Experts of a small language model.
Experts: 192 SwiGLU neurons an expert, 2 picks a token, a sigmoid router, 2 empty slots to pick.
Below are experts of layer 5 (counted from 0) of a mixture-of-experts language model. Rows are named router (the router's row for the expert), gate (a neuron's input weights, with its number), up (a neuron's input weights, with its number) and show model dimensions 192-287. Each number is 500 + 40 x the weight over its row's rms, rounded and kept within 0 to 999. Numbers have three digits each.
Before each expert's rows: "mostly gets" lists some tokens that are sent to it at least half of the time. This comes from a sample of Wikipedia text that the model never trained on.

# expert 12
mostly gets: ") | ", "–", "-", "°", "- ", " | "
router:533521490513559444523527494526520535478506508503535452518520472460495479534489463420403521495540517578499503543558517531480514505528433453528506493535479493397476514557473523522517519548503547484463531458501504515530417519582457455490497537441542484493534544619556490512422534544522547453
gate0:519437478444489456565405537554532483518403469471477509589469525524513626488578508554497464421456464556508550487535555523396485512493547507476534466512436527514502432519438520503471503490501478556539523543410543494487491437475449485444495477493485506498436506458427501493570420538496554470
up0:559446504462504528533504520620467522474426537525452507552432519516524536501493464519520538513572438530487500526504514499473490539558535535440457464471428515422542512545569524489565524541446496504533511493404540458490522483473474470396556445524471492543541569473482463488516546498486598491
gate1:478507575473523501475473424426486514456493535529511489513512471471509472489516524437437574483509566489481542542512565505581519513526496494605450532519480530462470516452502459527435543608518497549488497428462482545490474477496585509461485552457535556550516560485499513507504544501585501559
up1:461524451494550492504536505489516619438478560499505447459485501502490561584419475545545488498521473545455605540459440446533447482473496494493497503448508528580454484523513452415499449468475475477458451498482429526458466512501519459388527473554548489534553445462483426550416553462475445407
gate2:503532542544545433538504505490546532483530587504571441516479504517457454446462487437437500453517421527539515517479522501561533419532480503480436454527506561476470459465453531498490507536429532488525468513515451472503457521510523463532546480506462505516501578525438470583505512568597456498
up2:541524482529462593529489559501455522453516560536426572514468449530544464481501488432522440433533485418472480524589526477519463546537500493484480496503469478463503525540566526410496502512499531434479501524564558480495491490483537465555523469534522500511490534481538497513500512548545538416
gate3:495448451514512574569529485477413470512495551552544532432437405509504493512445447418443501559478520468498586520570544543531459553468455550437502508555566584499477507454447553532502556551520498530412499508495447482478547449464519471502531532483449488513509516464512489451446470500502537497
up3:481486475539516497472480519506496502529516512511552497587516496498583524476601469509522512499508501493548449510478525481518406473501454469460488428489446531522489522460457517509492489553579532532520458470474449550583431497531450547508522559505502504553498514469486542471501474462544532477
gate4:512461460525513428504495472501543493472568541487501512513504515520536475522452540466529524505510469504406523449554475482531443526464549529422498478514446543569504470472483500462506532506498445446466453471516554573520450456521446517529458503580514490482602561527538451524474556515467504505
up4:524487467457552578523488458501477449479486500482457495469430394440552575514540557473410501529455489484472492495501531456503391555532531531489466464414467556483454479480558469477536527483428451450440424560543464460511519488546531497482486517524558470533570441567507481506511486544444576448
gate5:434477532449490499572496499556515494450507476431412505495506450530504512509519471496468495475487523575529454477513532539453528579486497518480499497538561550506573458556500593496481458535505438491508462388574478446533459459521505562515486506444528453548461430523489525379435562578478519474
up5:521468494456576565481611471509478551502521474545479512482509433552401548453490485508534491479457516422506500458575489470473471509455491541512477499471486479470487560544471473481566508459468470519501486523482491532485568491516556471530547422505488462455516488512558478481493364463483481531
gate6:529513482507495523549454550479451514501514463537521497499468468447480501395423520537472531477574457537515548467502414494521405506569554476511520481550448489495520491510514446497568511535470447464485475518455554479439525499531549445556525540510520452528518514518547507482483507436538500513
up6:530470469480484492477491466436474472427535497507533470451452517392458514529474537502497573456516511512492556509521571474540488458428547426442572491564487485557556468493553587510545474525529558586537548535521503531539536481483475468514495463485462502544456521498485446445563587455435456479
gate7:482534515502522495456463470527551551611569498460475516497522418478498578471485530451483460515503493507520515510461469478427468491587478472519478511557541544459530423473490508593553492496592493497450371492494448528546488460529510552574516593450487548538536556540548552498523511516451534484
up7:447512521429498492441560472482539486527502536515458468428501488557516558542533529456500503478495466507506477607488595417431576464534489477496504519526503517543438480478549426556543486536467479484530464555496425601478511530547527472546549504460511489586498529558521500476522521545514483547
gate8:541418500519545419542559571508473572485505510579531503560493455558509508501508486502415522517499490461483546526506470514456472532482528456473393476533434539444483532483504495520449507520440401503523543463492567495498485524458464494489501464529471476479581566483498502509458538531520508521
up8:455513466496579526488478564474532455542470515413515453548532495480557497536527429546514531494470453432524475465516510507525521475586419505470495518490523485445469465450460573471472435519470470433455508484459540531490484491535492538536493526546448528557513518495444559475547472525529518509
gate9:485498488420512449554531500548544435464428515469507488534521565490582471526481605519494505514509577509502495532498544422530529516480517510526459492541449447562406574493510413402476472538548466498532520537496451566448441573486500508515485492478533597441519504550486501474566538521507504559
up9:546508420522479561480545527428446473506518526513483489484502494471465543486432478520472503456507447545535516506460584464517570488447478505461453504525563566554535549568539571557514471454507558488529430439506464606561585476456501561473475505507483503527502544410478476490481524476508533453
gate10:486505500521475454544561512583524507563561470463519532507480611509503533519411519537504559564491533494440538440552503475450497528541505566402532533494474486502447531493516519538440471527442498491469475519476518558543492484546410518510501512548508534469445500515502502459472538544528476536
up10:508547562472547435545504505467486423488473501506440491584487579465498544475476577566503524529479532436518601455566495510501496455474492483545491468456421498511526523437490529481488522453482511518492499482573505477440536517501559503481492546540487486511455533495506509475558460582483554483
gate11:536491493466466535469487500466515457463497538558573486476524454485433446503497545463476463478520481433513465533562404513497548458560549503498515507463521504424461415503527549517480480523463459438496471590501449479472461533563480531493390515485443549544521571517445560456458519514497500474
up11:445488526471457487482500475552450482481410504533480490504503516559457471491531528574488465554520509401456510474506459452526490540501571583542528513491485554565465514528449448521539485462496548498482458566468508563493487478463476523424468424475472527455463522466459501542521458499469484443
gate12:443491543597504450540439472518522566494438431425542456522499496466384470553497487537497453460487575539525551510478582579509542465539557486560427511548513501550505442452513519513487469493442510480578509475500575554507448442484505527554527527472511418497582542575442526551474529502494561505
up12:476526475429532487494497542525526481463446451473517478528503433447527559479479485520537493462525481572497485488514450458476560484522474506473453526495524488495497490455496578518530478481445440490461480503541465496455448569553505520573457539440447464476489564584463518494504431564531509480
gate13:521493474452448517497478412484486571499516399457499486491567520483497529470444514526489527534499553570420484488526503466480529547538502481493497539557468468517536446493590539552504538506534500568505465569445480547507509514582522449545445538509535551468496507599492505422411500580513496516
up13:450501480483462485568502493457470492520551444480558505566516568513530425452470489433545499484483510471593542521503495511475531528521470471443486536469506526487530505494463492525458532468443473458466436531426538510520544541553508513523495530493502521482501476431433535522443544541525471530
gate14:513522522474524464483473501454477504509450473482539502434551563546494487449584562450464516495487510542541538544494517483525531516447520447563423527516484637429485470425491581436424489423559494526476464540532496465517481447518462566504540532470484518571532503555558512551528491486574464488
up14:491480516510432478518499480593504498561491446463528508553496404437455428486436506599506495474433589483471409514570470475468448490485498488513495505540509519536524425567553484548459474554533494548524504516503468563440516550531505522494485472559446446511455485450556478491530476465433515463
gate15:489522490478468496517470457432547456505527447538488520540543461562546463470540498474438495495512531466509451463499532457441540503554460445545417490519502546519479558461512534487493472465523465513541455534540483474577598423528496558458439479569508505537479539520433549561491532496518526607
up15:439494471470509558516488556550506497479600478542519502506500474528539452494549521472418514479531556572511427457535444483517493495527496514568435452494473576547521580465572491460575550559543562497490435564481438476547484472509500518481444546471536429533475425492506479454472486396476503566
gate16:456470540454447542494499494511513474503450536544483462478530563496466512515460465512498526551509561454504491540500517507595594523461474513471511502480521503494508500486536502493443576464513537528461562522455468497503568474512502506569582489471500482600451484483519557534533469480493541444
up16:527521512504503514489469557456412467549534495457526536523518461517488604511460492424541481427519488531527499579525535523441526545501464443495428529466573480536481530454480480410531510483422479518499461490528586469497522436505549492521519476498543448488521509499508483500542464509504496561
gate17:491542488530406516560498438562504484574536482513516436474512415493503453563537547463508465497509439465511541440512531490511509435516559494516511532492505435564510540522461523497532462529496484406535428401521474579504455538499534522553502479490568554467463476497476473565547519546502508475
up17:471610483514500533436478436532502563577587531503527495463495578547574509439509469533512514537447561471552418513565506538524510540468468507530529479475455514529477540524501422546539532512521532440504494444533521446488523499548499494551471501485483507552560514528585503466522477484477514517
gate18:513497503563542509533526576540498473565515548524457495538530461462581480458478493484400477470439386491429497491518430457516504563460507478414540418522520478535545536469473569465559443503563504551563541507531446431417488491504489488488496510470503471466529458515450562553539478500475512507
up18:462490521522478540577483484425441524517519517478487545540410479451500558530481499431533514439511486548538513570500549535506537465471554573457537489459517497524446507499372423451509501561530531410475411506471447475557481594459475541386489457509489504462482490455445435535493500522531593474
gate19:504489493541501486529462428495500497452493446509593486531457472532502478458572508441475506511511468490423491481505511470475504397534541492458476524527567538479541399567532448487456583489573484501516531491537514517447455520490520484519518549490477483435531455515473526533452469513480520595
up19:533560575501540508458467487511482537508553500483486547533508525485465523455566522424497517632493447512414426432501488484544495520568489451510568473528590500457483479569471512450499483551631547509546451583515536467554501507536467505509553460544541508551501450487490481492513553469558449476
gate20:365524526520441463558526516493539493473536486516541571559479642511496454461501451531465495406502460476502522539558512444464500535515458538508508518537511554491470563499519570427513530551480459531512554414489442506504470487465440541482522454446490512501485493487517524499494550513490455473
up20:471468519480533475493488480527502471482435493516549499451477522486402569534520514550534550494526555492515462459423533506481470456505553453433513424505447549507441407585460533519478480532488482457432627473413492487505509472429497476471512496489555422448488429473452509564554495456496583503
gate21:513499422536523538501534563545473513485529454533466459486422520498565473495501465504479470533560481437510482517493541483499529520510523498489456465522515491556496481503519547409510456457541498547525507440419490512482512456616457489464487515499521476465531455544510476469526511526482410519
up21:522557501492535530430469523481477532558530453539548488484488463533496489440502575514507495522556568550528411446581462507433524513475484547586504541473447444483475476448517528535533425453493440541468483468532526534442499463549548492492484484474602517532494483497534479519482432543464517502
gate22:519433542496499558464469540575506528467455560579460470519454470537520512503493516466473513589473508460545509495531470506515506494473530493516481477550506499435505519470467534452507485464519551492433478518472523536548506473473420486480604575524507462487464558548476482550446537536497538569
up22:500518506496461544499543503480492525531472440463484561507556523520490514523466516480552499491456537500536632550443473496515474522469506534535548510526532537526521521523413512451538487525503430495468528532538504494557542460431525503431584522489486495489500464478469463458559535468489523526
gate23:449527514519461538539522432444517507457450555517531454471503462484473550483493463536435506503480542500545516558479528483544420523482465556467452433558468512448416556599417529543504560543515522485442547499553506553559519574515495520431482496483490486583546472464512474434498522478487433406
up23:472485625551492481567481515439535484555516481490502474469454526529484506481601451494447479472523447457450480507467466553547580550547529551510471556526572475501498536502504385481534521506467488504459489487532522423519489512498474524477563463502463502477442473557457510514543553517533563470
gate24:470524490423428548524516535523494443505485464513477516516546525518522525494511549553480508501481571535533486488511511484536511482469466528494507531580451485497458483517485538502519555473455491535457457425525500522501492458475400496488604523504478468576447497494492489428496525525527574520
up24:545476453551483549513549550553460494513484533512518502574475493500541518507488491523530412478439521506576479625445442529477514488454484568470519474478526459463500419496497474464546476467449476459458463434541499546483542540473563531465518476514462508506563517491507450484444483493493497562
gate25:437459505437530420549417549509554454499514480618534468487503496528474548472494532496447477463534468504390433505496484517545523513456527494547495505590468451450562523449537509585484545502455546546510493498465474527491435515452547525491505496514495473517514433526479548531504513483538513512
up25:500491476483539533432435455419440498474563478496557406516534536451465533494527558506522516573515473548529487506533421491489533513550514471437437486504441510499547446460529559542482574557538525522467449502505488562457515542504494479459466476506494547568538457462561492539492533540463535420
gate26:522479480511444530486525453542521472545475472531478481411455550533507529528465532448498505420479540491508513479459506488516486528467483559502550512529493476487548527513453460492493518535527492447408529485494581484497504442451490503437518553422470512512515507526554506507472546425489372554
up26:504509443521409518539472510499554478519471516535449479483442541519566482540550428506487445495571458495561508544470472524529532529494415501432524577465479446494512523469527537561530556475467569544506541462521451504539512478509489481541550461476493552533492467549580591433435496515494484481
gate27:588463530504504476480521470486465541536543493514531582467478519447529489496451607552459548485488566571520458512480433463462425459479573527443419450507498532458544555471481509465476536503436512513538465550510456488466450510501520472517570493495473484477480487542446462486459526496574391497
up27:439491457429594473509591525530536507454473569551511488529534497513594505525530504530534449485484524555514556533472497536538532446466505527505550542444478494559517543437505474454484479527486484455533573494549479477499494526530543488481541504541445529536452477444483473541529534459536480416
gate28:508481551506531424489454498520544450463496482472432508514440465551578489517505491562539514494570496528483437491485539488468403496526479482515522466560455534517494541507451465471463564496515466487543405457513522520468490525509513503506589432427531427590423491433502480474493546501495536479
up28:548523576474493473496455475526571472508523518480465521451465503465437470493536519432445504514533543543474384517449481475497506503468522491479605477510439505485506474433468536521435475503560437506553435542495468627457462486518484555519495437478500492570557471452529520455528575478527494482
gate29:521490461562446468420481526476551515455475469477495462444474464515502427464471480484540490493471578602501556497479540563531460538494496515528492529450496536478479488571414445522528470474503500479559525453504479483543444481456502560456524497474536519545492483547468500556539464500531445524
up29:507498484509514468534507473509583525503470481554403444492517492509481527500514534450507489492471433503422489524498552517399522483539386605466462532432459457553488480474502482548447455517487584491546465551484508446591489544508404513478508484434498497515411502473495528558510513517504514507
gate30:515494572488483483520470464537513460484505456508489539507492534491495432498534483455507466456521510573523409549385485523459551514458546545539512476551508460510531430513547545507549556530493512480517522496478454534521428542531505519541486498456534497494504466547463475518525534506559524510
up30:490441448575471530469558514497475469547455585483507502488498553540499532443479489563497455458371475460475553569413472494539487508539521481484485527468589405531466476549507499494489505502469537502529547499441572514481529417445541526454598459442487475484532415456493506494549492493431510570
gate31:488518541493627525489503475504522502514555399479587481499532431492528525485610537521439489521448502482421503472542477528526515563515509532517514441534459502541493469516448582550523566557518536525509473525455495602482411508507446467526419500389481547479517511509532495481522524508477526439
up31:503492568423418531562540468451566497551515471469536501495494481514525524516453528517483505473488560435502427485521539586450465449474521500492548506524535481540545479524472475511505535476519516523522472445553452539437480513477478496503462556447423484537531479606489537490426482572432530502
gate32:511535459459569471552536559458540562385519504508450485478546474572555443507498556477440457535499486557492517545467498490559527443407459603574577601510558552544403530481416504510529567486479521481454548492467474550530505499514408542491511511428483506519520491524476457557588542554552548492
up32:519509517490506475525495550497519564418513461503460478505552525461490539559521409492473528452537461485546496533546494484496576485579523548464501528420503500503505431511502491470497510494480482533487484573500494548498488473496452479492539517525485476464474519438451440511556497492546421477
gate33:494510442524516514563485482427506459463515502484517502414591497470541455478542521436469499543523564559488498451441519456433539541570461503540583472552485547529413484468511531536435497501544522503479485498480427549524488490474537520441410575486459420469487519502481499456528483503499442497
up33:558543530520467541478518491525524561453485528459533502464473433515493490561535494490468489497479563554454436522402538512515432569537486549572441489522512549472455461483496569564499460481537503543555545508452513552488522535441488461488500442439483518442541465564491501517552545469511547525
gate34:519499477501536549562532488420500468500564469490529528476547452514527497498436525401456542426478517608499429455444539500459471499519514466428452507524494501516549487491400559556546525504443447464516503414542456466458458491504521565587481525499518542545538604445518562441491548533521529486
up34:460382521531517508485456509518522483494543430502528450515441491488495531537482507558501468559416520482541494492602555460595536555464464437551575515495480405493559456479520480516527494548495479501404477535569499538445448469518488533528488533500415447469492544516537522498427446533433510514
gate35:551465469575543503540510482539541449498519482537510524522539507595469449387525523500509524466509503523469537528454499505541531514464510514521447429488567511485511392492529509560493551539488560494551470516522494471537492606487422507526483478473495527489464470543578518554397519423475527570
up35:457526489447476481532500467501525474458521466507493488527544551465450505504419531535506425521495437533542482495546511437492441477497458527420454549430459485512434535425467513494530497510565440410464462435506513536505494474513498468502518522556496486543488574548534530479580487508533485530
gate36:518535498521523545456538491514475523457511526529515478497497439464535556414539526472516544487535493529432519449549485446464539471528508509483512482534419511506482471476472536444489490549519465541458441516525571518504492558443541508494411507470450500526548452568434525540548546475576453521
up36:434524509555459497472504479538498514508473544494473556534468545490478453471518499484550510520499504548480542501451507529459473529550462538473525482560459394441525493473521448515494515589495485427497555537457497507491454494463434481497470488578463520487441529478473520439466569450387563500
gate37:486479413481518512467474498513522534535463483409449451498499483484530457477588433472451447440455464507510443475482499489479526497524474503545460530512449556472434547431526516514503496502529494455512484449500511519444481417497500510551460485567510448506474478454476564513476550563516520460
up37:506459534430424497514457578502518441407529455533455466523487479525546474473518429497483550488473486486443483589513504517471514495503546519552435475502473528474512594480493555481413537527521479517420448557463462462461411460431497487533493548608522466464574496552459477462460520543459514543
gate38:540434480450461484508471480513473546515444473521504559444494394463517505485532463513427497432454549494518530506538545502447479494496459507494420478446473492509506508437492543465507500513510442534443496547498504479486426420497538583543486492488501490607516509550467514470450525545541458508
up38:511477533554431495453510465430532463455499477435572529489481495459479479508485523563521469509477484528454581489496553510506524538482472400518524492545514501526467441467509534505512524516576548506495539472465520501471536465525555506490438478473466435502539548472576455459514474480462510506
gate39:532608423510516505502513445460510453480462482518548447536525480415493507548447421549492552563481598498533520470545469477542530504507550488484527410499544443475483428501488569608506518509484454498511536417476441474530456487473469544500509485475523500557437528500499532508393532596488550478
up39:503523476526543513541502493447517498547522508478483543500411534516528504466581539494477518551540451480491462508515491532512505522521486483445527507500481499506574502423538450508514500512491452453495491495479442448438413468567450512490415549450551404449497478572534507524567379502503491498
gate40:503575527546481431537487518557479471476548469518481532571442449519527492367460467498482537498489442511436526444534596457493541479481484475535448496533547463459457540512509530485446526505498581530466533507455497470502570514492503539484524555563476503536538602533487487438493560483470406485
up40:478427528505451516513551500469429620434503497490502444446515501477494555432477552513440450474533479495429523491436518452502513514472461485533537486474544457454525475420523462464499478433513501574465542514493551516484559481547546512455520546483508511463550494496538532552500539476554511514
gate41:475487542464460500524372600496559449526494536525548507514369461572532517412561456516487524473535526503469464537490524498522514481522548503551535482565519518527526514476557465466536499523503514566547459526430491441553581468517545548516550557426529544494476484523460589499502512546433527526
up41:489537550491494578404589478520463443514527381494499423525511476522507547495528529571501532476492508484522490528509473482541503495506525510506546439566508489521560536505509548551517496557472494524533542451465586536499491585420461503444526515519504521437497462520485537524538501511443542572
gate42:514457522581484413493515508580496501543502550548472514529493527566494503513491590490459481445593473454506520466569524517533526509552452542539473455585481481422519458460543514514497485497505521453518457485468500541539548459505482456576578474444508543542512449559485576527495457465512427528
up42:537479509482538502573524505476620540586526527500510482463488452512451550498456556473536581477540495503495621545496454506506473568492529478405507472508599470524417491502485482494423518460483508460456566547457536481514454530563473445446493503513446474478509490420516458468480589571469523485
gate43:495494477541477470542536513495437511539481506534405612532490495504470558460466509519440475535529471544457536485466571547528508485479489504528475546611504539480535444577558574501454581534472461559532516521449454456487497495440501460500504485485510449482424511503566527474454563484463496539
up43:444536470537449491504472540514520491526537496429532553567449489497478554501529551474515505455574537470501540477512593506470485467489478471543524530571502458480519463499547490359438498497450465595506508493526582494497508548558496473401467449473494500534458490470499476540507553540485519513
gate44:545473540542496401482512489438471520484421531472544461467464510510542474502401528516526475506570576517505538480548514528560505478450468483446505487529435584412475550459549460522420467512463527501439478519450540437494555437483535528485500571527497471514522519505527525482496516380539466545
up44:478563538567495521511522525497464561481456538562496541577443500533491493485482462520512545423518478547426559518565518532483453540501500480483443505501513539521537542486495492549503551580531391533556493459483526529493516505515516459516553506481476506559478444487499512481560493479526453523
gate45:533496544502485480458474441458480463491511528463491545450492420443458459492517566497504464447523472532540454559504470506521496398522534533472457400489507552490499443531514478551593491514534505441510516516564515417514461530481475492562520472544521527466525498528476492520526563501509450486
up45:533535540555551506500512498508445527596436471547544536449469437584535494460516561538584509516453487453511464475491479472508476444517483536461529498548488538528505489524509457434487533503513491526489567491505515548498531545492520496506545499472454456511582471532545418514554486441498513523
gate46:506543514488499488479459390515528534506493517460561442482547501461554543511512561467496521509503397441506488484515476471508464525489524550470480553517542473434472493524486501450560501546524424491526495509488438520550448519529539501453532499479496467468551491504417537544547501486472528492
up46:495502531529431484453496498553489460500474507447478540532512490475504482514489474483540481496520503516530528504477506568499504469475503456463531497519540504555507428540554566470531572438549523492531559504467559511513593518526501550491479500531467535467513430417470476471486430525512516467
gate47:489536464495501471566453388531545456589476497519515528538476553459433489490444494452469408588539484455522503504438470495592431494502484482466432496487504449525473488570421555463514514541504435493508461455506542510575462586536518522530533423586500529485513439442506490498481513445448468532
up47:463508564535550465527462533601528494465506544557542442440517468529543519554402462557496515496510501462500505453484509487467490518446554575519487460452504498513494478512490512474497451565452507480414519484529530477499474511518536466493534422464506524529533493569480508536471485529467533535
gate48:520643472503474484523459469479533488490441511461540523491535477461515499521521535474490513525510474521520468401426418550490517492469475580534478485479470522523460479452528526579540480500512412429478467472499522598543558460480518497531450541504480499471442478499479539556513527533477550417
up48:444477494537462482472434522535548508529403453506531492440475438462495568493562489430476495448467492555409433403537559458512522452513499517543481508519493551449537475546430497523525444522484472497471467476511485454528451450512431503419508551476549546494512598500491554487542549483554581524
gate49:470456547435510527480498391508450469503502496536469525524499481547481483476460577502499426511407493623503494424465467481481516529533516444550545549518469539504468443546438513511516571486513582457553514516432482467560487496444547521459420507571519556557486486528500577460445550538527521471
up49:497504503566433516513489535510515498439535534466515515571422525566489551509522461478484480506472484532499394508471502467499503466522537499474471484538530514482481465548468491527474502491523470572572497502436512461483442547571511512507575472493528551457534506501522490485503438531488475486
gate50:447483568521465442532500525513446520557527487441539564471602538485545537474502481486436535449521544476522499546509532426514499535482540548514477490502471560499469491475475459518515519536477500509454434471472477504459483587481477439537509523522511549437594568528527460540482498531517493439
up50:553478551576507541540501577544524574507438532466491553518493524574486484527466533437546500516489532501512522486499545509463488464497505556440516503475470521475508483542509482413499533497529541542555513504517564522494523505475470476482537478441522538548479452486472406502585436495495565475
gate51:519477490434459500451509493457509436469487510531494540438479490524549531509486456494442491526469496530493468416565570489478595496521485472516501470512528518445444462598491505555593563514566571490473524460484430532536471381519512499473497532446421487616477561525523465429496536477522532469
up51:551550508536452550491429498541498593468556543490571459532492537550419462541466514499482448525461527498428455489578505497508452501494458554499524523441552528509572437431562440493476430450495528543516496484521553479416476534495500573416502446549554446399515509441550508489453470471535488556
gate52:500487533560482458541522560515509461498521499531515494569476502549546529471475497498501503421500570478506481452562472507481519501477518495539533519513466542473538462527498542500479518467479565548492523440460495564525526462487483543470477552385452521539457489512517455509482519502529541457
up52:532572439540549389467577473499523539487587536510463549476507472531464512501436481565489499458515543616462533491484503479465508502509477489442455499500504504446512491534485553521513511496555535451502492562570548504498487534500489482491458519553414552547448547543453483498510573531501489432
gate53:529584455540522481534500456446494482536461509497534503528442587509472513508553494523507519512532500526539485521577447448504527475491494526427484530491403408461457467532483480417505457541470399481516512495485536505538475506501499470527518501560523501487517584571499506455548504527501506396
up53:488405478533554513479589526438468498544529515502458463492471459505568442490457515435529488561506512429547495507539549549471509429499514490423545518417502485470554482522491401463499444491470482476529466564491489548507518541505507448491563472490471461478502504569535484555518496502506479573
gate54:485451480538553528540519504543478514510584525516466527529487497574546554481523482480443515445513481387466502531528520520436481428505537579471448552526561535515490529510434505446456482506521521395462548526477455493519481493479480484415447489498554544513488455472468467556445524456602514579
up54:508499507548569451488495483583457452494520489416493519554532507497478494436510538527513520503481525553526574453521518562472511492527482535544489530512507475560533405477525514486537466430495542498524529444513459517554522554479519536539511522577588514470505530474505474470506426470505613461
gate55:511522509503471522451534474454495544506506479485518442468535515549569462474519486562504441487519583508523477453459520540538493491471504524531519417524499494498450442451488483513547555484481458497491506505512440543560578567560425535501531509531501469488452541554480528504534506545473484601
up55:490474499503558468475511464546534424447497446507537554449560463490505523433499482499499463538485518526490559435506567501549540532475494504490575582455466494532519468468497452467426457459527429399441487496544473492494488507478549450546520510466498481509482467572561535515468471498548525467
gate56:525482449487411504486488454444474518533506504533529483525589517524564510439449485482506410442491529521525533507528390480518497471510506544444505514511458550462545466527444582443541497552471449497457474568538514545531443468542457544545498474481462488494483539557465465461435533451492495478
up56:507490509512561453532541524493485458407486494556458452470560560441526536521529593529456564490498443530478501508495492449494477540465447509530532474467562544588447525454457507544397481491515485500566558540526502585507536522576523465482511523571575551545485468567507497523450487517470473459
gate57:585521499499561490530465529565548510478433482485522526543559411487452515508544571422478473506552486503498472483524534535541522471513488440501493492543576511556465501500526503455519604481460519531459467488488535532535475476465576488527430528505475414497457526459511429568614510514524561520
up57:543547546512485471521533504508534493437503492448393500523518487497433492473553477440481480498509511381482384465507473435474483523523505467493534443462508522483419507516456514516534410496502577550540449465508579500479586402471559476378464523517467539571478588458453514503532573471508521437
gate58:533525464503513540465578465484505548599490495475459486476514535474489485557506505564477554444521483526552518501499465504521481486432476500447490498502450491464463497520402549614605494466501514464420515557476498473492514544476472491514478512499539538488469499576555507534449510443519546462
up58:465481496530509533489492495521533488409549510557485478440511508445503529592523469484542480499501512535532438502491534579447523492430457458481516441436501558479485533427503518533436546563492578365552537499478495502459551476526485538453516496510536563578511529445535464529528549481531461522
gate59:463470489532572509390488463500457409502486447466522559557510429538440516513518490458445499558529516489495470477447563484492475462466506543503565515585523516535583501467493516543470530514495521488469481522429456509548467549503484581463478430483543493500461455623499441520540541469541520533
up59:491506477520490481458520489469545524535459500516471477575397483521400518463499455498556511477512469494476522461487485529533490447462468518568520491510451504544463498477464489503505464517528483542527494555536563516524566422522451486481543517496463483502466384532594564560500567464479532565
gate60:516497522488496453489487472546480491494467519491505492529554522516538530476535491490493471518506444486448450507574434555481515621506494453508529528461556557478526433514452531482499507513476497477540478506473463473453520492468482426463496586429539469535522482445535526497507436546525492511
up60:496491536446556491540487509517549469560484466495453493514449519449538508525469431472516521528546489459494561445560463544496524517509488480501477593480534509493518540493470562506503536510479482465508410449494501419565516586449525482525515464525543584533460544528468561483488488516554440512
gate61:483504528401566531578554441511514478509566517494505481540495519500464513497545546482520462527496552525488502508496450422485494424471515448460415468514516470490470534452445523460490501551482495477429503594498546521463486525516437497461437498567544504500581494474557506510533464564590475502
up61:449477486500464472524534479491511481497449486377471424509505532475524564538510515546549474555491430517562565476459628475532529498448450493509543537487502556535536523538500453516493544544489465480532470519553548414442539504473457569506438512521472497513546473502489466522469538507470498485
gate62:451514492491556456506430504511497485523540584502466556549539478495425531449538561518463569461506552490426444502447574499547516501533491502482560522491475571484520466534507518535457505508468543472470451519472556546474479521557487444538444567529475525570463531515518477510406587514501510426
up62:521423438420582565469552556510476468481515574499532478499480476476478557586536506438498546485491511414549524411528500519520549471461511430535473500480534454436450470477486494502506504529549468428530517494472538465518626535425430527494490516543474478561469546458497481467432484511433510480
gate63:582501460472513462512546479491523563539498542562460507383497518469440525539507480507523549499461567452524487491503446504499406532477565443573514409548525598437458455500504529483478476578514456442530472537510494566491457469434508537544493512526523538490483473464534569481542544447536515490
up63:452504524597493393480495486572494489448545449487500497555600507579497509530405441485514511527472469445536503472544552542494528515386538493461486489520489481568522528498497504431521499531471513523488508542535515557544562514506533453502472461534526520515478512466509474512487477484460482528
gate64:500492494447493408523604531453468533483519527515468461526488513413504512530547494467518525600514544474480556531449557521483467536498486530530447564589497491467487599514497523512387503422505537573462541453546501453487513529474458498526508488550506456471527529485497478509542508545516486535
up64:494458477541512517516483552385514498518438475531460478525511528490489495509485500505483561457496493547532472462486485520555481475562574462465526491457585458457558424570510523477526460492507494467493491477480516624544524440496532512553533464508514450519547535529419507526478500439481500483
gate65:522599502494488506532552503526612519519566479550522528453482509516460522427571491479481445455532487474522476523478513460497407493483506511499399436528498507381530484564495499522490525483554558480395540543470543500461492489473444463507544532541467559422477462525454487442508447441520505493
up65:431546544471443506499458489447459454477452509440537519505494429537453489492561505449509494542536490522476445484509563487520479572511531542488422509502521466464574499512499436471486440572438550481464527518445495482485470477481507543528487477471437490474475541465538522501454503478480486508
gate66:526519525474494525505510427539507462528498519478462515549454450509520459519438456508522505438500481428511508494573548501477562516489461561531501496535497439475480582423502573439495491437445480531495509472528561403519550505450415556493491503505487556437531501565537525495498570528519511506
up66:488511515520480532511477448492538457523506520552489528511487494500436518473544517501533498529442487566458479529487389538493473532513487444485390480488497499471535472498508492503502561478494525523541435531474416487547503547493481483466509553485569541523494481424481537504443426510402556542
gate67:511505540497544554497534491481535533450480476439488479528481507501492533483519535495448543523477554533533591481471513483507484471510511517527577436517463553485500456444541448514500499501525463444527503520484559479526491435522517521534449517525488480552477586569455471483508527497517525574
up67:508510495589490547528465511542573566517505464585493519453523522478536432508518471526488520569523551430426438499480444461526521468532485540435521602443558459412458522517449471513498526483569521491553506479470519570455509526475510509486541533533506545542507459491488529530477480459480543488
gate68:537457469509446536504462408507457511510511491526498522526455492456539438478529418478520533546476516561485574511407503484504504439486489508555477535476511550495495524435531513528518557387492509456503469520500481424506510536461522519525481480497470526475534509573489461577563505511543479550
up68:519452482501535567491467474508451494531539463406465499520597528523431457407531415507459541544547521532522532440489486534516542460584506458566495545505610488486517475519529502459476537532408513507497522566537527525508435602555455456530480466534447489458466432522471487563559455546497552543
gate69:541513524516535536558431519558501491502528547537421576471443496533476534496557522481492464474545486479512414464499471532527572470532480509512397486569548507456506501474505509459473522479560550535473396497532440403494493514460566450524476502504508485511490503544505521494577489543493563508
up69:440529487543455483570471480484504515552492493504492507469471487470557600534445497515434476480452448559471509507479448567542447449533567489520480497477565561517511529472506517471550493536456451521527516529526459449521528493511507523489519483564490485463499487535497543468447461455513500541
gate70:570464490487512508494490487431510536463496543477449478466531545510447426506509473493492535512557521524530549433450499617421567522484509489479513542552513474477519506491478553540554562455529396425500542557519555536526472513497521466475498578448469488454523557493460497467448486502530503434
up70:448496549551460532501451520489502465465502504582467528505515539584546524497473548463514552559480604515488534504546547508496448524542435565538496508553502505496526472455531408476439538517582471486487488515503460564455461512457520453488492529458488519445456517529512547478457520457445529482